Weights of a small mixture-of-experts language model, trained from scratch on English Wikipedia.
Size: 14 layers, width 160, vocabulary 4082, 30.4M parameters.
Below are experts of layer 6 (counted from 0) of a mixture-of-experts language model. Rows are named router (the router's row for the expert) and show model dimensions 0-159. Each number is 128 + 24 x the weight over its row's rms, rounded and kept within 0 to 255. Numbers have three digits each.
Before each expert's rows: "raises" lists some tokens whose logits its average output raises strongly, later layers aside. This comes from a sample of Wikipedia text that the model never trained on.

# expert 27
raises: " \"", "\n", "\n\n"
router:119093097174140106156152160151120155119116110130083146092131137132092141073098113157111147131167180138131140142101126146123142191110106150101138093133151117133145119127128152121084096116118115152143154163122128157101091126109138087138147106088130142125155145105154135103119147136136150135160087107093108149073154123128122165117111137121100140129094135140131151173109107131134119130123159159142137139125156133133149147150085091081095126095089109157135188147111112109150168118113126

# expert 3
raises: "en", "ent", "l", "re"
router:068111109153099110140151130160132140133115105116098156172122151136077101128132134140108137149125132089134145154152124175117121155161137156109136106149132136136116138103109141119091123176143153172125163150095113135091114158100163160153110103096114154114163096107159127156131133117092105135128130131090097120113131143160114125074124145090097124097178142180146096093118116156141098148090154125172146133133156166143118183129118140125116098109108113152151114123101124121135146080131130

# expert 35
raises: "ort", "urr", "ap", "or"
router:108117113119141093134141114142104140100096143064131142112111134131085145119137128138093136135100178088122101151133125117157106137134107127115129119140079124149131082138122132117095087139148128122128103141076113159089096158118135147130128138106143147123121091121108206106138133120091118106165112103118126099121168160184102141164071143120110129131155114155143157134152113167143137161103138168145163146091133166097161139122120131124112114130135107179169167137108124099106112137123155

# expert 12
raises: ".", "ter", "am"
router:067080077110103106139143109153114162148112064124123155145115112133120089125121105116142134107122115120150140192108143137141117153113152147098110158127142121143145132083136125092130103144154135134125136146120124163108154129109147131167111088146148147146169109087141114109149129075115137160141135130105139134119173153157151121120075148121136182107141117172096134135151119164130127145145119130184144115147146184163153128095090137115101143090128103134169138098130144136116128099119144

# expert 2
raises: "-", "–", ",", ".", "\n\n", "ip"
router:089120105137121101171186104129093174113130110102114147133158135124058114123135095134108149156165129128118123154137134135118113136105136148097147129119126126151156123139127131102117099140145116134139150111118122169095089130105132121145127089111134151075162111070134146122154164157108127102120139108127101101135179135132140144111112160131090154120141112119105138144102104122148127174136166134155117075108135162137109114157072099116065148135120085157153163142082143103158130109124143

# expert 22
raises: "in", "ish", "ins"
router:094119147132148093158153095143077170180142122109090137124137154121119119141092120128126164109111159096100129161115135129096160136126123156096112081156139114136123092102136161114127073143147115167112099122151140134114115154117130089134127078127176142118168118095119127130182130140167122140113140112122129130102148174184102143106099129122104148139130101157143134136154113126124123140082146145153162133117121139095178134145090134106066158115113121118130119074110169140125147123146134

# expert 9
raises: "ition", "ific", "ger", "i", "itions"
router:138101119109112114137136143148092147128099102066126187108161130131112154127130120135151121127117123103134100130121150126137092106112150154064099092136157138127130109121108153124130121139146121120134121110115114190095114134122139139168140065090140107120103116134132112147138153129114158173182105106114125124098148178135108118074113122146096140083142134144115127119085141124148085126133108138118158109099144144066140171139093103125093162126125103120143150095098098117138140074113152

# expert 63
raises: " (", ".", "\n"
router:117119119141141086136131102158112111149154117145095168133130174124116096074115081128153151162117163098111153145150131153110111176111144165137107113130117186142140079099096130109130110136160149118162155153100110151123134120093151138157145131119163110111161140106091094130146132134129135123147123113136129139119154142170124195069141137132100136115111103147138125145100095127121092144099128147165123109113119164137123180130158115134129099119120088140140175122120138069124136106101172

# expert 14
raises: "ch", "mer", "f", "che", "ven", "used"
router:124097146127121138160171138119085106140112145132131144110108125107122130121093112175150163166089147124083152140128112161124146136148146133098111125182142139155155097103120156111112140129130112124111158132135115128100117148127164098119146099118172132129095084079115138118128124094070114135167158115150118109105160127144166147146112144101091153101129134169110124114107087179161137134110161139136151082110130129133141113161121096079075118131126106089167133095094093145128153110130154

# expert 47
raises: "d", "ble", "to"
router:127105142126127113153135143124107162108120105062134124154119145113122130116119134184123140134106167148125133180146117156156117158144103124121117129133171133143118100124096159111127093152149096129107149173069111150092097137119146140136131124098152140123116115106123131115122164126139126126193115100122121122113145142139173153097148137108077137123137156157146111110130086130141128190141122160136182135084162180133125116150148095097128127127147080095136131087136114100092171087116136

# expert 56
raises: "2", "0", "1", "-", "3"
router:118096112128095103158159132199103183120137130094124155098132128120096118101078145158086145096118146114105099145132129125125158145125160162110134115114146132151138110113111168122127124117158100144147157156126126178086121102121145112105110088149146123158114113106096165143139130149163129159152123101116124124120167147139182140136115151110116118098148095144130130118129105115161113204071123131165137141137131119100124126167114113101087125098134114159104158131098127102120170106131151

# expert 46
raises: "uss", "ad", "ed", "ab"
router:116124087146141128168125136165087132152131102097103121073159124133075157112106137142113162126128190112132130154108147153140128136136149136099100094138137134141137108109093150110115103118157113149145152117089100124127080134098125104155143130096129106129083147065131162141148117148131137116188151081172119115095202142134147133139077148103079171137165156139136116119124111123137125138113147116137156133150143152123149149110115134127116094133099108145138124127117138088125157103144150

# expert 44
raises: "by", "les", "els", "ram", "und"
router:120097129109066093164120099133100141120150115097112168133097161122121122129101132148089155117120166131115102138127133150127131154168145139081121119173173119134165098125102115120116113151109119116157149156124110164102131137129172127134105090127141174085120135139129177112114137126095139111184129105133167169131138119153151155097069129101117149125108154152135138108139094104130138148113177157146133110098112149127114115156074106131120130098105098124168133157122124120097123094082141

# expert 13
raises: "ast", "ag", "ape", "one", "ull", "ab"
router:101091096112115104156125105182098140130094112095120137103124142173101145131119130154104136134112162120110117141093171163153147160103149152101084103150139128131125123139089154114120084204118117113130115122112089131120103160101126083084134140141129150134178114127143143162176158084126130145158126101130119099092135137140130154112080162141079149117145093162123107124083091150143121130097134171131169134117159141087125112134138112140106117147138118117125132123105115120122154108150140

# expert 48
raises: "-", "- D", "- P", "| ", "- F", "|"
router:074095145121115092143173107131108134099141102101095126153152167127109107095139085124127161116136155127108140158119134137137106133120155150138108135154113137118151106116133191098103096126145112148153151137107134128115112142110146081170135140113115162099141158096138168127163142097119141072174090114122126159102172142157155115127143121133123129081145133183125114112110090140139102122083133138127141119142152121107163168106103102122081156125145108160149129070096135092145146132142134